config.toml
num_hidden_layers = 12
experts_per_token = 4
d_expert = 64
normalize_top_k = true
balance_loss = 0.003
router_z_loss = 0.0001
init_std_router = 0.00609
norm_eps = 1e-05
max_grad_norm = 0.5
max_seq_len = 1024
train_tokens = 447100000
max_steps = 3407
dataset = "wikipedia_en"
Below are experts of layer 9 (counted from 0) of a mixture-of-experts language model. Rows are named router (the router's row for the expert), gate (a neuron's input weights, with its number), up (a neuron's input weights, with its number) and show model dimensions 0-223. Each number is 128 + 32 x the weight over its row's rms, rounded and kept within 0 to 255. Numbers have three digits each.
Before each expert's rows: "comes after" lists some tokens at least twice as common just before its tokens as in all text. This comes from a sample of Wikipedia text that the model never trained on. Tokens count by the router's weight.

# expert 18
comes after: " |", "|", "-", "\n", "  ", "."
router:042106134160176125168114085081172188146082130125128121149099184161136123143111064122189087080087112155064119215146124117116132103160101136169158089123131144111169101145123083162092177169115123100125094084154127111102153120089178115128087147099177110114144141118117182146090139171180114146144131084146146124112097183151079128109133171101133132131179161093143025181051159156117132100167104108074109120098125142085142141133154149114176133205138132112148157178116150113201151152155122108185131145063132163125077160154115133117124134142088134122133099153182098135152154194160194131122160093129163137120156119111148154189134109165173094126122114090116150127099137106138144156121
gate1:089120186173118189065118154113195158142068179149121122144145168189115135178128079124158147158131103146115133106044109115123103109107053138116114062077108137126138152154169138106123184119105118187094127093121106180118144149150178194135123095154158106195139138169119143168111097130177180168143147116130120106155135131108122171061118115178175100099043128121105132141071125132135126180086188168051153132215163138129138129155098131136157156128148151189098122144092157134190159134166157136139118110114151141150109107109109093180201079126146147101175113140174150134097158123111135109120127150155149116115117139106140168159161155108122111144157160145109127144151138076114098095114
up1:103131204145098189098181092080158128148103122139145115123200155171134109121150144053164138139148166146124114144104120112128127184110083145145146057139083155108133134089175163075100148149117077129134144116165136114158110161108128091126130086173115102215063144099143129191128099146130112155172088087087195098155136149152141090094107155083101112109174114125130093111081132059144123128066217151066123158200094153125102113096105126085161129152180082085088151183131147133181169100117126127169134134132130089164104116126138106152132098147156166056115141054121137108130169107160109153127166103102105166125157111131119087073148106076141134179131148126138125087141106113103146129072
gate2:085125152123142058126153121140186093129158115147162150132142078138127143156139176144114132159145108193083222123067158172101201118091187104138140139182121117161134160143149098121157093173086095104148101079089106133127172109123097153113141156132068109134116123121152117168125116071209084135144104121068160128071144123123076140068112137131126149092120131157171097154151091212123100126080131135104104130116175222085147168122143115089182196111109115124189104155147161152121129114114158168130150158111094145116059097118122131064101099156097158080102193096162123141117123138215150093098109050054126101110154113144133216083132171140112095158182104100103082102126121147133158124059
up2:110135148050137128135139111203151138162150138114155135110107092185089175165112132101172143132078117173092171162126158132155141080126168172138145090178168105148190139125178016127164122092089178115116098094148127167115127125141151123169166139112095143122133130127109000104122105117143159070102146111143089126107111146118135108123171255162120102191110149128113144137153076108084105117138121097179101097160144128139095133156082160124127140115145133165170095109102141104176130183072099144146083164081142146119120151093135136125161084127128112101141152176122095137142130153154185181090169143118126095122120118121132152124137119174153147164119065131100104113102103145149135089090
gate3:084105102116189087145157137131085130147128090088145171064190137121121130152189095108092069116122135106085219115148123149191130101200084094186099092146163109101124130124155182133139145123129150088129088140128162139116134138150166174131078130154138165217121130085070151065188106164167152125119139149120061116192124209127129102128134133144095124144151054100093176119090108127108190157101061089130164170054130121115148095149096148126141111127130108163100143133099170116124106098060131164145137157120170116114083097120160103146134077109092147134146160107148096152147097096108161141160092121109168179171134099150166116163155161146152187069174118141105115089136191048193141129101
up3:077150141162133155127102098165152127125112146105128118178105113174075132159082129121110127143070108111097162140150173071255122108132129073141149127110125131102123081126071170067145133109116081087167133188101136184132114113119073151157123158111154170201190141164111146119124139101140149156116073151154064163125057084069109138146116127169114115158141080122083142135092086165117120094170072072112134141157090121142082169138097127186086109149064099177174091149136186113105092100137084101124132141135075167093096163140145113139143145087111139093151113120168080132147154096173217156156127131130105141195164081153142140095115167145060129093163163094149145109130148143107120166071
gate4:150131115150142145143153127126148155103080116106150166067182161140096157084102118127148125103115113158042116127114126158147137070125181097168145142141157114123102103133126186156135161158099099092125154072132120136141139121163139097102085174141139093136093178114165093043130162116085105129170146152154140095139100086112097115116101138136112154139140153159127116090104147105168163102183140124136146165115116152135123173101157109117174153156132155089104108102125164102151089159130129031152128118094137128118171120112136193143128157080071138151096168107173139081134052155128175186148132132108101116024083127134148154062156128141198085075106108109090101097120111148078124116130
up4:105109130171127112132116166166140071074134072171101110099199170081105128146151129148154105151138084118156132152132121094148175098081069092128159143122132143099128091124160148136124156166164056161134131123085115186122115182135094096057116118127140124168110184113048142084131099117109121128160103130063091190102137154140129106173122169089100142126123133134193164120152081163112074124100131172116177090195134154110114135124051142122090177170147135130092100175130117116094095052136093153148125085061111088151124153095202128172133130127125111160123127151123111152123098081110119105117111133164090150122106164114136137183143143147117188092124136112149160163134132148135070124096
gate5:120096157131174111121121131133126051132099106077120132123124139064101124117135169183100140109117116120104065080178141170073139099112123112147137111116129169124117119158089083140136157076103138146092151134178089161154154165050098187090128091109080113159106165123146131122107153133138159116084107070162111113152094167088169089064122153074145141082125126064121164137110083091121119194145175153045141080135115118161116160128147118157158102196169105161147090119079104093196130118123132104114093090196189134090099126159081171128095119114151126191056122123157116082146204081086132141123204065137176069152106137116186209097097129102165202122133102129111085144132135176130168110105
up5:137105097127106105115123228120145106142166163144142167099153151074078167133138065068243091160204152149139171134152186127110123185136072102196160108129109133147110107158140110092119071137159133166147116160091114078109129136127177160137172084156097119145179166136116100169203121181157095086112120091099124112131092101159102187097136090095143145094129102144127172163087169123150129133043112116146139162120100119113144130118125118107056072098123159088102109041137115101126148065136113154089173148147124170119130118093115105160109119164100117087086099121108147106103131171131111122127131169180172032138144149137084161072178115158128093104080117104126095169142103141121175128113
gate6:157095123126165121133085103123147132149086150090130117095127141163100153129160127099129142144147140151155197118161121181118148164057111156130164094148132129074163178143155133106148147160117119054115099065159164069129087147170129184159144121188114073181168123161132129152139142120162158191118151127135107131111150078104105102110133180146154207155118114094132124105108123114126133137082117165085100098098110144151161178131110139090133146113089146134109122100156121101100193089071111147157121070151121080132178150125082099154099126145129168131170152147164146136141199138157126045119112052169144129068138083111137136159165137160119170180141040160117068170102126112141151151157
up6:114141156141108190175128111122138147071150153183129107143113119171178114146081054100130089169109137180097062143108121109126149127164140106158087101116071131134121145072123113108133147119125121108085086119068116187109137123112124113110133164128183105113094120104121185149097127151130109114197154127157155171127122180141115186128116099136120117085078119135101071142105106106172080172170128154170116138180115112161115141086087135068125112159217139116012089147094103072105109132145153117178083066120110116104135097165152133103126109102180112118136082117123069113068088114124138143074128145151075208180147109117126158123152131137196144178131096113125101107133126114155110133095
gate7:133139087135142178096138166109190156156125090144057142131198101113149154156110169111112140150102103167120108153121101152095151116126103097168120100150078104090169119136079191123065076140138144128143170231101098095126094114081118095084127144194134139112110131089069099144152103129132128051161127140085077139125140142123139103146147106185112068163098132217093121122172152162141165119142121106166144100138129158144119072079173064122117152110159125088155085138138107116102132162105122166144182135096107149069143142163138150166147116188081151099081090117159094067149109147138150107142160112141127125147119083073119103132199083129154086115156090173143127100177142060108152116140
up7:119118091130122122148177090163114117093131098161125168160106064129151142067138131127122113072142070156170180118082084158044126159131099085103108132094198160083120146128104087079148163145091142088122115153187099139117099123132129110117100124082116083098201149124158140187093123157110113139148131143091075128100171111101145104086142099091138159148155162101123152139114113128143158124104089166137076125149120112161106111110222155120132213230135097152103190099083092141123029096148162112133109172058122125205087149140123134128128114156086103085151124162148154130103180112177162123132143120156108136172125141123093131139121092119161093110222085191092129112130087145105121138101
gate8:170086125071181114112174129114146161172054138128105081085120163094089092120114116069177117045115123185084135124127078151125147100224166155158160088068222089106102158142089102111107086112175138036117163161092081113103095129074165145159130097130127128119098118057150139171130095161108107160161072184138084141131102155096087146129051098117159124146118158135120125112124171158126105130102117143166104142102191112121135160081145118152131142163106112102160127121118149044145152093132111130169167062127149136100167165126096138176155116150173150161084089118135133120072165152115118128096128193140158110124167090093229149118183134083107114128197090143112164131097046138167117071118
up8:122071152125148153130128141154145146113168077132118141090119107136167125139107151147167136140132124125065142182108116130119143096178187074115134126127117150056069170111123141139130120165126141160129067125130157094129152168152142111091163099141091165115175133091129174115148144138096147148112103152107060102161047125051147105148091138188161116180135114129096158126134120103101162214096105170109186092075136136112134130080093161101085145159105155169105123158112158132105159080088148087111125126130144180116104176107180210093084147154144125148082141103119188210126163152174128117089155107116103161101149132144144148074153104141069079151184138155169122146084107145178126115085
gate9:096091110151097169128064154091144139115112093136089129112155191109087088127201144060079144163091072121123160123156130104147123165169135133108109164180159114124202138128157115136133108108131117094122145075133120141142144185078163101118117116091149137097157116089081100088049117123156133102099154151153159148130088082101105179159078204114096155115130182128100074164134082148107095168121062091162170068094121153124099157110132075118100143128150173034190180131104154175089178115106181137139145130085103103172116171088178119113168110119086161125153175076145148164172077092156083121074162109155117128122149107168198093133127115121130127160181129112126162139124135153132090220059
up9:124131133120220116122141164126063085107096111127136153158140187200102134102117117122110077075125109108117179141214100125214116107165084157133158117127170157077135138158175082143117059066086114113138143125098124116134079144095123106176071143162100171068102145178127083145132072101094091156100129109123126113120091138154157150192127112113072166168103130152085088163083123154117116157133081086133183123126086129145134145105184155115138152091132195084095126125132115072133148147154085122149098128157123161102166095090160121095168076123087111088083105159166111105086064129144145101108134111166140102145151196137104130147080093108145033163093140123180147125174081150152188141122
gate10:126094163138108189079113132122145118111127150119150191137079119140182179117135108148179122141099120119167152140144139139214116121136148111087131134074119141122129128081172129044182096146099151158175111068157105196145094149093090079132160120145138054089146118092160190113152118134062080201115067142119179123107086140123146169182160114105169133126148149129095131164109143080070125120161103153107091141145177154087193133195135132093154163129074121114090150129141113118088105106140075135170105174162134075112120135149133161136129156150126135165082140102159107187136032128169159091168094126110174180156168111164120166146103099091125110138104102150151154134087147134074107134141
up10:071124119126174150106125129074149158139133071094112167120105173147113113123100148123140151107090090135091179125143113179144107133098108092132146144139096130082168159151144090095090135134132138080205126094100104168126162117103145150059121107184110138126138128168139177050105123064138112195134120125117132146159057155120105217125140168136157151138148120093197178185118119113128138107141084140109138165132189166133112057167161164193140185148166161105100125126145180156190090168119135123138127175131171107133153154141148141099108090132142093126084176149180156057139163114139191170137117178103133164112068116163111181196079149130115103120140109123042135059123171147129099115096
gate11:115164083150170111136153094109162192128163140179109104127090101142128121136142137075119077128194077113158127118174107116136163142117198154136139052151115133154166083176141134171144140072031174047183086115129122122154102114187111057128123054139072111128102070141149089121104135082141115108102124104093157138124175122144108125133147143122076159098140141085147149127140074166123118127134092101104136172194132154124180140128111113129176077124091118097160154133072170096138093161157111154195134137146140150156153147166070145138114132135094117114177130055129144192119176171108131146100140139160121166139130170095146134140134147167103155124115112148119078128172166167163093134109
up11:160173193138130100081136122136168111113134126128147114161147119099075144155107133175100149197160118152135085101112115093161157143138108118111154133118161150092163119160090166165127145151137090166125152114152126145157118125100130130088169096176120081147180089167122033110079172125180145125136187138165154103144079118098144178068081115086170158132170135137121095197127107081105081151155174102155165073101114151142138059109155134113126026164132086115166124073144115165102116108128117126145167186140110169097206124137104125113126189117162148147161103073131151128150126115150080087053143119153188119100141154168126156081151084094159133115100123086180126102122146137061054113175
gate12:114134124067150191204074155136084132064140102112108101102142181090180100139102149171116145112102122156132084126100162106157126158135118206089131117153168121116127159087130062138091103126138146168109140022117155179096088135128097159173145180155101121147125090110117093176076175086095085082208108051107114069068138164061154125197170068076105168121127120151054125158102153157160110099105132130108121147132112181120128161169137151137140109106126127123173165166114105141163109114091127116148133148127132150092079144157172111135158130128116087119133168152071093147093067153109107109088092100093159172145159153135170105155164107181107109160174109074115134154130112097149114124106
up12:139180157146112162151135134152201131109108123127133164120108130132146095211141133143101135139098147038170109194166127157121119146115143138088111144155071112125159144104133130115210229073093174123160137157148104132100157088138117196073122126109127168128111091142107133164116064104110110128148108135125181131105094123125187141121132141137052154145127095136118130122113097137140166109154068121090152111186102051124132108174105086126177194167085106099142138162093112164154183132144141146116109128117144160164085095186165111150177103147134141129200111145123127088134165114102086132218129158151149175157111151077146118101156155099156133132102186148157048060126136109173162063133
gate13:171133169116109129131110115112122124148052134083129122163175190136153132131118121106114092055124092157129093199089106080097131135116149079160128105136113162137110086180152088150076112135122112129162121060063139180071141162127128116161131115135095096112117129185129121143116117093086077109108107099134145080147152091107176182132139127155182156122139162133143102153075151162155131126160103111175101183103140129106154103069101153112161140110112081100142131171074178148105154127195097116143146113086110176120105160139111126120202130129088122063086137139081080169134120075088116116113065149122126133120159124162163137128100121103111105162155171140124121128183188068148125108140
up13:148092155174099095151150122105162105095149088128101133070175116097120114121123101132133123061110117115155128130096086176153067123144059163145118148154121101109106118152121150105138087143116074085155133084142136163125143149158112150099073133174136132146128097157088130152157137085098131171128116147161141137123166136113131108187142102201144149139110146170101194090168144090154102180115088126151161123133093229180129137066208109083119098160213082118130101187123129195113083085100146131125131169125114147149144123077175131168155158101080108115126124117167139158096170127103154068100121195096086148111148138150146197176140163137145138158164106160101151132086123107111176116110
gate14:117095157136170123139143122124133152166153126145130152108125173165177078200108122145157140097147105098135081153088165115192141090131051105150121217062139124115109094053152081105115118178152073085209166137139132177099146120132068143177156134092138133077150113133098128163076126143119124128103103085182123114080128135130167144153040165141090172113172064133110097142160143135095086087158129058123102085080152105124104188110116150157111149144119143149117147110103182122206193132125105065159173163127103163153184125111119096132088130135167159120059165121168126126145120137115112158069123128114152130085115153126132164122094153104148144151136194100126128087110137105056112101136
up14:110182068089110147213117126156116093100139113161117144115137170210137139131114157047143080114107167142085163157078156146080214114137119102177183061128114194143166170107124098141126119141172166102143141120111102099103121133135110162134088134109153134135094164181112162188127127163133213162131135144088078128112149184206121135091139098158133093144125122099131136137170151179105116161135104159089074118154164109134165124176138153139121139177164203128161096136136141091118071143132119127098185088121136134099205106119101111124183150111124121106130163185068134120144131145172146201088205159153061125150161166156086116095131133145168147098124136094157097083153121099130121189205
gate15:150154115161153128142130155099112133138124137145109059175102137130132179120133060118088063076156156135097107152078115168168107112202076126136120127125093118116118071131158139081140085084160134104086165180124139159085169117095145125071170127061115129132104136165190098089197134177120096168122154168073167143147184129124153109101086099157116167121138105210176159112095123154135146142126091137139154109148146204134089110122136182135128166233095142087127099122164107108125113131130114123119154104145145154114109096113051111152102122105150174127132087127125165109144142154169110100133133115091163123125123127177168114147140152108111123138124118152107112126122106180148138116153
up15:160072137124116105121090106134073156192140167174146158109150128068075144155140092081126170095223114159157098237120097144162109071161147079095116129133100103100120105115054127082113136096144063165137166149111117100056079118196136111076069151120154124128104099161096148031117086118094217135130084132156115152129115135181149138079123144113106143120121169109163078158108166170169133135099115080066119093142124147147151105166095139127169194170172119095153081124100228139139147131124139114172155163084154137104115176097175128108127104134187119093110119123094159107106133130114145135096135140128123151128121121149165116167193112132099101118173124149125190079137103157099130082125
gate16:157092108117129109160133123138123129171172111135120087153091169180078122101150118129137197087105103210129101109143104163117147133132126165103078119108139104120104114083157148105145087070199080107116123169160187123120073162136091181164139103149123122194080104135140081067106105131193098108095135150157084136118090144188073165078150162128062113114129111164101093143103108116139150160064162150134190119081149136129154149081145066076179118071122112113132137153170153120129186141142105163118107118146122141137102162149133124085109126131145224072123169147176198182181157124127151102152206171145152111134155093141161136176160119143137139191206144050166112123157110170122162159113
up16:101088060148153089114176130136106175166137058102106120140114120181139151103101132088107147138086096151077116147084123106106094090159064159103099136144108176117114165091114140076134124145118126129112112179103135122108140113107179189120149123169119051146125095131133138125161092109090143130109133147135078171124125095143106110163097166086183132164128133116164114135119133173179130110177128146155119131153117160112108120169152079093102110039153136109172132135080144079184125161159208104179085116131096109164100088163105135164201115101110134127118142070150203068140182089244112162122131162110098119181150213083108112145144194110086151069157073225159161087107134144154173112155
gate17:143088085149122146143090145103132137192118124154110143126171098138088124170106148145151118089167149160113161120160140159177168121100138123143091128115156113094134165077101133106186156117166146048166088074132131111152148131144120140136108141108151131091110100140166128115114130122129121146120121129147132076095095145064149074054094135085129144183175161092093141165171107133146098118097075127100158063101151125113161148182175165144125114155058110104116126117038129083156111109153168144160173122112153139104073115081094129121062093050072125133097121158123099122145144134098137151156148118074182175176124155093137109138142131104181148121105143143107150161148114139108090142168
up17:092133142149073181136145145121115098136097126144113113144121094141098136156117089086080152202063119154095114122167065172158048154152083098076106133177114188108126169103113144074114111147107155153115190162092127088114112172146126172139132100091107120132133104161169125129122134174113100150022099199145134139133144078142165145112104170154118170175045130101150078183120117096140189136168115152129099157142112130128105127124099120093147069101108144119046140090101151141148175126143114144095106172089086074139191115149161085154154117121104131105201114108146096128125155089076103117146150087130158102095109126189128105166125140119094119125130150110166110137145119111165060116127
gate18:113120082164121150127157114160091102149072063138073165117092146193162103135184075106125096166115054180164097125163126205090137163089204127185118140145150130166133169111140160110109114130105148092128108132140146141189160078173107092113094127082026110146054113074108100133098097155150094144170146147113061111127200136126111171135093123115143045089135087104085130129158142103113150074143093105165138156121185137117122114138173117159127114125146122136106147108112114107139084062080101139157131050128099128099115173147193078097193095145154187155164119086122099122163124196173162077120112137124107138139133194082115118118139125137121095138115197209133139122136165091118122152137
up18:067141161102104114122117144094091064138111130153179183155145132203173112159196125130123086168153119037162177201093108162101164104101163111115119157153135066089136110117168108085106142114114065171123110090118077116139171113129049097164198133081152094120084109112091125170081126095109115159100160059149123106154115076113107164130148103117190113118132130049146121107155139121101153158122187088176161093151121101153122140104129103181135143172087169200080094145129189120125137126140133165151139147127154116151110126098173146106047130174112135104097112121115197120129106083137067103145146137158142121085179115167114176109141121167081101069098113176166107162117158127151158121150
gate19:122113085152128196122163071087119148167095141141118130168096152105117127072120163039110110120139129138068071092116153151100089139124158092120128110141148125090152122125103189087080178171146097192128129163111157148140151158073141109156141148118177042124172173130181086140159205118125193118189104105103130109108114092119182109046115156159173156191135133097125132095144175106068090152154162111153097118117178105075131147213102182131094123076066110145153142147132188021152091151122122081173084164076108197108155154106151102153119133149138131124093125129132103086181115118174092148122178141102122135167217152106119086071148174153143151104181135153139140138117109153139158137187
up19:124165122083109065103169154149133152131157131111105134182161155200127150180133109130148091138165161130087130139127142174164168115161082080164088143110046125140124179130115099087156112121082139148151194099151086123142156154057169086118144140103094118085155131135118096090106102113069161159072154149132125139157149158154137117127069080135110143128060009173162122125135156191197071139165156130077147124106144133130162087146120108145057136146086101144162181100179129175161136139128129173081130125128144097163172158112187114135163170124140109156141096057132086136132135118117144105105092141163103119087137152140096118135133144040168108102103141150174100117149162130025094101107
gate20:114099170147123144182153142156127099148147108126138184177080138170120165101174129155163075121137108124109162128099083120127163155145132088168135075124178108148187168124118153118184167144090132148116144136176134089075141090138131192154086064128182148102116166170125101168147103073166087153064091152115088117099140174154141118141070074073126108120172137127100082147111155120123138156140156108121152147124090141114131138090169138182158132126066150114153095131127134068112157089134119109153165123061196147105156134113111115091118149159097157067098130141117095126108063137172181136173156108133167092098091116136151148146154111116137090129116143118147121092099101024163124133186
up20:130058084076151144107167086153107139081129077079130152169073178151212087101066137133165214024121105137138103110094127118147158125127105177102134148132140149121103175136143063095169103107133154150138122075199155150112120139109142110140129130122110190119133111135112099126122117105216140090113144135175108129130108120146130131102103133104099130133156191147135161126077131143145131102108129129154144205191129108094143095081123083167095146124084157089155172141131166146120132196121087095141137133150181128159142059137196163126193104125147089132121141081113125131148184113081140136117133126191134100048104093100169107100125123094104106134093160102117084129134106083112106117067
gate21:114170157147139125140114102120103103172086149139119097078112165113114168119111120120133140089099137100118136115134159093116116139155173052045069042167106139099119136105142110110064139160175094152066109130111130139165152087115161114090080232135151107099144112186126113094135142147165167135129092113122148111125146176168096079171161117141154112169150109125106101197172139133150107176103111174128167114122177147085105118104139100100111221118142115092144130178111107130126141174137171140103074077095109113101123089119179098117145130117092136133096113155151091129157102102150125112117068101138112087091194124102107145143086074166118190166121154091152208161057135176109128114097
up21:125098145140087128104176090085181203152149096162154148118118069103145131137237132132143104105095076137121127152122142121144183054185170104163168144111160149136139156115142119131123124107052143078137174213131126091114114168170132116102180124139159117157149102068142148169161094102100118176185180085173088116112145138077139141055156148122104164130191115194131185091104158126108082147175147135114104112163098155160114079118145140104124132148182101140189037134103109201184098103143114125106145121135086125169102146136127186135101095162181129146131166114100162125120143099120078140147082104181076112114118099191115091158173155127078121071106075132112138085118128094167096118146
gate22:148129069152089081112092093127135132103123104125116044114167184190122078146098082068126054119118150113066131142142114160087151118135090065154122132139122073115116089126063129115161179099153139178115161172152135152066099113128131095151140123105150063126078139113145125114107154150139130179183153121137192113085113089142106089095117119089175122128144115135157122094131115101118176109128165144095047077146131129098130120149143121164135107136076116112126110173139128144140096143148164090180101153114119118025095178099103095128128092115094143150141069136110133096129144141082131131095125118106119128123182192151071111116178143092138138098195094130141169120124147185091141043123
up22:151134148175121124128189146093099159120096096127086120106127155109163180143143101118092173129136101186184129129132144118128146175146129219137168127081133126183142083166142119172149100172098112117095122113090138160079119092103053110078090120123155082104167142104088167133171144134152159136172170116099143128123103162169138062126122135111169137082117118175150167130097168103153106139129182114172081079172106149099176151147073116069178108110163167104120136125171132103080114122185097129113165139126116143096196042165163133109113086078095139062075161176136107134190110087152102108163138106121149098134097110142163148154107148076104087132144086148153071080072133082167180093173
gate23:121143140123126137140119090093149122099135103137142120106137151132168189150132124157174121093120112144153202144152128125163123050174121131099214097114113081191113098157144118167176100169138205108180118117172128171090172092149116122156147142094120150154071126150142170119160104151127126070102099117118096103162089112163085111095075193077113144089136188105121045130135141188111091151155143144095147160111134134097162089150150155181144071111138121077187049163112120139138202102177140149160081163092130116106103153125155160155124154144114105115169130151151154148139186079157144161139170137075150119093151111188109123132109115188140133089108133140124088094143114047136080122038
up23:105081126111099187136174112146095156170128124112127156177113157182139123121078132105121168154131095063117120087195133154134125175113132119121051172140084114122120077115104155061038121178129143110105102136147099124086147161159078121168100161095112147112162147106109107179205170167166122111177129100136122144144195153143113147176143132114106095157151082094144140040068132155118101174155102109168128127131182101175135135186079183149165158093125174245138091126093107154084099144142130146132101094141111140152185127159110170142083138127161125175174191165108075111113168092171166126185074166134092141123073097112134122089121121145151175120163148185154133147178087116114133136162
gate24:057111161172108138174154164132140115105121111222067170111111172099155111113077178059144063097146174128122119179168121129177115100113078181139134108176122136149084073144141089148101125157123198132112161154118132112115123137085150124094122127168122146146135120146127090139119131163068157113163158124085124109174110084095148153112127183101124101138111076121151114155127118191111135131150161167131154126080090148091148109099151154151104180148121165099104074142153156130112121185180156155177137081105173080135104065111131074137100094127143196082166081146095135139136100144111134164079165112127086119103115141154139157194147130162091056103107147123115113119083122156083142146201
up24:151100202100087120185114113138165190070075122146092063135150163135162100143161142143136206130173144181109115105111105132134131158101120096103125105135187113106099148121124101120173113119127082137129140189092094167163126082160183112131122127156167134095100166093150096119071156122121118124139112149184082111095117134150189168184203112093115096181099171205136110132133103124106102132112079162131147158203157128116138172133125114115158130092097150054124118097104065112116171128140163135091110088088115133102143093120087128177133129110089130124120067158116148157126086159092082103130161159128087145150167110110173182128186086156175155136199148128098136162127076135147077174123
gate25:219103116090120093178131144111168162114163130133163093159123142102140203117090156163130149076091089098118080140170170131108070143107078059135149145127130122168072100147110087160103150143118104193169101116170127103187156130097153130195137150117174145109152145106156076076146159149118176122141169110133140097171112157192137152126088149059144107068165097155110100064148111111126178101131114137122150087162056137143158163133105126111181127069173144089152053188196076078122161162135099124137170140105115067156140160117093144138109117149165048108139113137134144087171119148103186120183129096186104185112126144136134107105117105135153103129153172137082138161188129085165146095105
up25:168068148166097147150131129126068128159074107138131099136159132127090141078143156104171168107128083130131146221125128121121083109191136145137134063126131142137109166184135151133111135064074100128070125069113176162106132168193149087111175138116082123137115149192167187141168074123110111127075107105135109101072142083143116141157100172115112171116102145101134098186131078108117149115144143092096066123065109080102158124134111067151082188102092105074104116080097171178199112080149138038182129174131069196097100086113138119144114115169190151187109172132161154119141110116100115134141131065126166101193110083133135205090107106177117111069118131154131099079097148115121142181154
gate26:185109057212188126120166129095155158094095140073132113156128150149080073115148135069135110098160120120071157126110089154174169080112075098177187129084126170093088151093137165141039055142192135106083142141148118193086149129104131132108223081108129167125153150114099145194091093114092118065129068150112082120051136126191203099156109123166135124146111130141070051083100129156160136135170102128119138133097106148093153130133121132155157114098164175103170124063140137106158131128128103139141171098100112088100163131096123131122141088142096140139064144111134104143125085086074111134134046122142128122166192084152133176130123092166153134136174113105103126144155165123144153120119
up26:066074128086182062151163197054108103127153093107124138231096182092069168123130146130159147143179115124139161153161042090137149145128155145046164101103157198092126150168048151127111143116102141117132142104144135153148130142133145193130181168128077208115108159115149115125094111130114129140156142141148181162080149114147104169116123147107186176066134088159117086112104159113117129086150188051078111145143118117169100158172178145137165176097170135080181162085092102140135166098156136131118150126135085077192168122096111080108170144089161157125082167107146157108100083172172109141165134131130113126143115150113131163149088133174134110116087155123148070111080114123100183096142
gate27:132175197129146124074119070113161107142113091107178143077086121106106160195122131078188127120132182130064135171167092152089121136147109145133068124106103115122080141102139146128102141185144142204140141149153130140158087201098097162121128153153117098103140111148173163137146165113139192136125071151126170148118136079216066131098149145106174067163132144067107130116127158118145137130182145094142138137126115142134134056083132095170188134156116116183153145084140082136154139117149161107162159196140107114088163198070102137142159057155129167146116137116099134101197129135185176152139187072091188159118131095079124182102132197158122134123097082125119131097156121127096186137129
up27:114141103131129090154107117155115105108116161159176166097161121113119089174180124137130124107126150090145165140135083078186143091192083128112144081144097136205156131097172105149086164142126083158167113092117107159148155169108105152143121156061065172100126166133101171126127123147141100080103133069130143098157183149115146146106138071159126098120110131123117102105182126165126077145112156126155119197105147136111122105133108034158143103143164092134105068088167077104169154157107112187111102182142124149151142123120097096078121141154135106170117182168167060099117152153144134132137146101144193108177082168093132139109143156114071182137123137136116112128192111145174112131099
gate28:162138155167170146140124092134140140170170121120071135069092134126123061197086089120120145162152121041094142133160105119144111118095179136115162141154120129144057151144112153132126101112118118081152164127160140192054146157154129167117142113085185070058114120123154134112162153145115165174132126166119164129117130118123091107075177102074129108121137162108091112094126159140137081077150163161124124061100162199113147140169133118169150176172155055158124191117127141147137087106153130124139104116185126142141130154166131078112112118125167175218108121150127052115094122099138149128063153151100136139105126094112170113126093137107149171092144116098166090117160126121147156125168
up28:160101079122128139070151127141119123161125149100161118114105180147093120164055190146155183163102147144136126134117128137182126132096083134148193064073134093118103107171182137134088112178140078177134089155140124153109181152116098125153143091171145165073107124109134166217118146118135137107121113072100074172111094077112041158150106157112133151076163143160120152089151119120124159093134178094102092130119111137106141194089130170204180127140165137081144136086080095139181118069183125129116144121114128151137069169155062156153140114098132158117101162136088127125139106157120141123095147176073098098092145181157123148144125098101099157179152144135107083171152119165188140150053
gate29:093101107151159127149220128103155107149133208116164149154170161135107181126124120150098101152173103140104112099115110107103111122128165128123100180088173110106107165167129135133133121170151197120087084155119100106119139133134145153103130123133108123139114102150082125152112090169171171146131159150180128133083109106204033147132112098071139130143115192163186137143098180127097110120138098170112107129115095112156149145119148134135132176129147142116060134080154144091177129156173167074173103069138103111173143097189122146123082112211089178177208107119149110176116133150178087104104107110106118162141116126113181185110139117128113077142142139131138174111066150109121199146141
up29:145129102105142123125138116098094160143072070091164107123119176159136050118102195140136128102094132104198144122125141113111184158136112155175142128122130138110168133074162106139115175164098082100169161131085092119123108213153108131107131099153149096157212141160154197107123167112122172124184082113131140090100141161117132111183096100149152188147086153160120208113083087146134172133095081161139173113082144126124120162160123098168173099102111149099146134115103086079165066148091190154152115188109163173166145070120080139144122148091169175119135135199107124138097064132163135113089161090149085121094110106121193172113116085144115128191139169144144153128095125125137193172133
gate30:137131126114096142147113124172073121120187169067115085100100113127154145150166072095123126131125113179110156149107094143092131068087148137191136146154082085068169136128135131130112146131185131171120150114149068138144195096122136206170080142161103140046137155145103035169093154155165139127142143143157112132133156149157128160153123162131111121112138074136127202163084154174180095151125172096092110164148090171105147167098195162115218127146142121093171112132104130112079142140148112072103104118116090168155178118121143142092121153145113127222150188139119124128124097134160148135122091172143210154124131128170113089084111169147176185063083133151171140079139153108062093189056
up30:147201133180140126138081132144079134110144192093107077141092108057145117101120106095085148131163130084136139167136064116118130134120057178072108169178142089141134117121077142121109111136183111127145097135160189093107087190114103093107118106158104158078071169142117161134080091158115132071157132136064141104078169139139101152105143144179101145138101169127096084135114154149093134125126085116119159123126139116113133077139173153115173055169121112211144138101130153100160129163120101082103142123143118114118104145119113096053089163159137144178141164144131135170131148206144183140139175094119101103137138086142090105120168142083163142118170105097130080115129101170067099130115
gate31:151114109141111105154179161169157084152124085122102107152051131173110139128120094059096113152166097095087132134114191093112108135094107168130109103143142075130123121135132091161137201068094169095097138168162153148073103055122163133113124085051177110094120082134154174129114232099173117138139096120164140141119193134133154114154132111156115104088145171151130119150135127153133122173139122139148124069066144123137142138099208164104161172096064084155122143117128154125131162145160112093139198128151144115130106128129131131096129171124130135097105134092123115099158127106080123164176097116171141060143208132125117165128183146163108071199129138089085134061098143124114168141120
up31:126170158084119127093104139111141194182221194136127151122133105154113156204130143123115082115132124100098123124115117116077054144131096147107139149116178145143138173138128118196162145102116111121113105096109119138110141142103159197151163128140196133057115113102100154166131162092122153130165095097123133080181159147087175103098150156112082140127184147123111154136113109120144206128132145166147116115130162146117136177135117189128187149120090128163068101111073065156123115209137053182093168111208111064101058128120086126173175157098146136136076111139138092149123148138098088104129176188130139169163159145190064110129181125143156122152139163144124177090136125128148155083162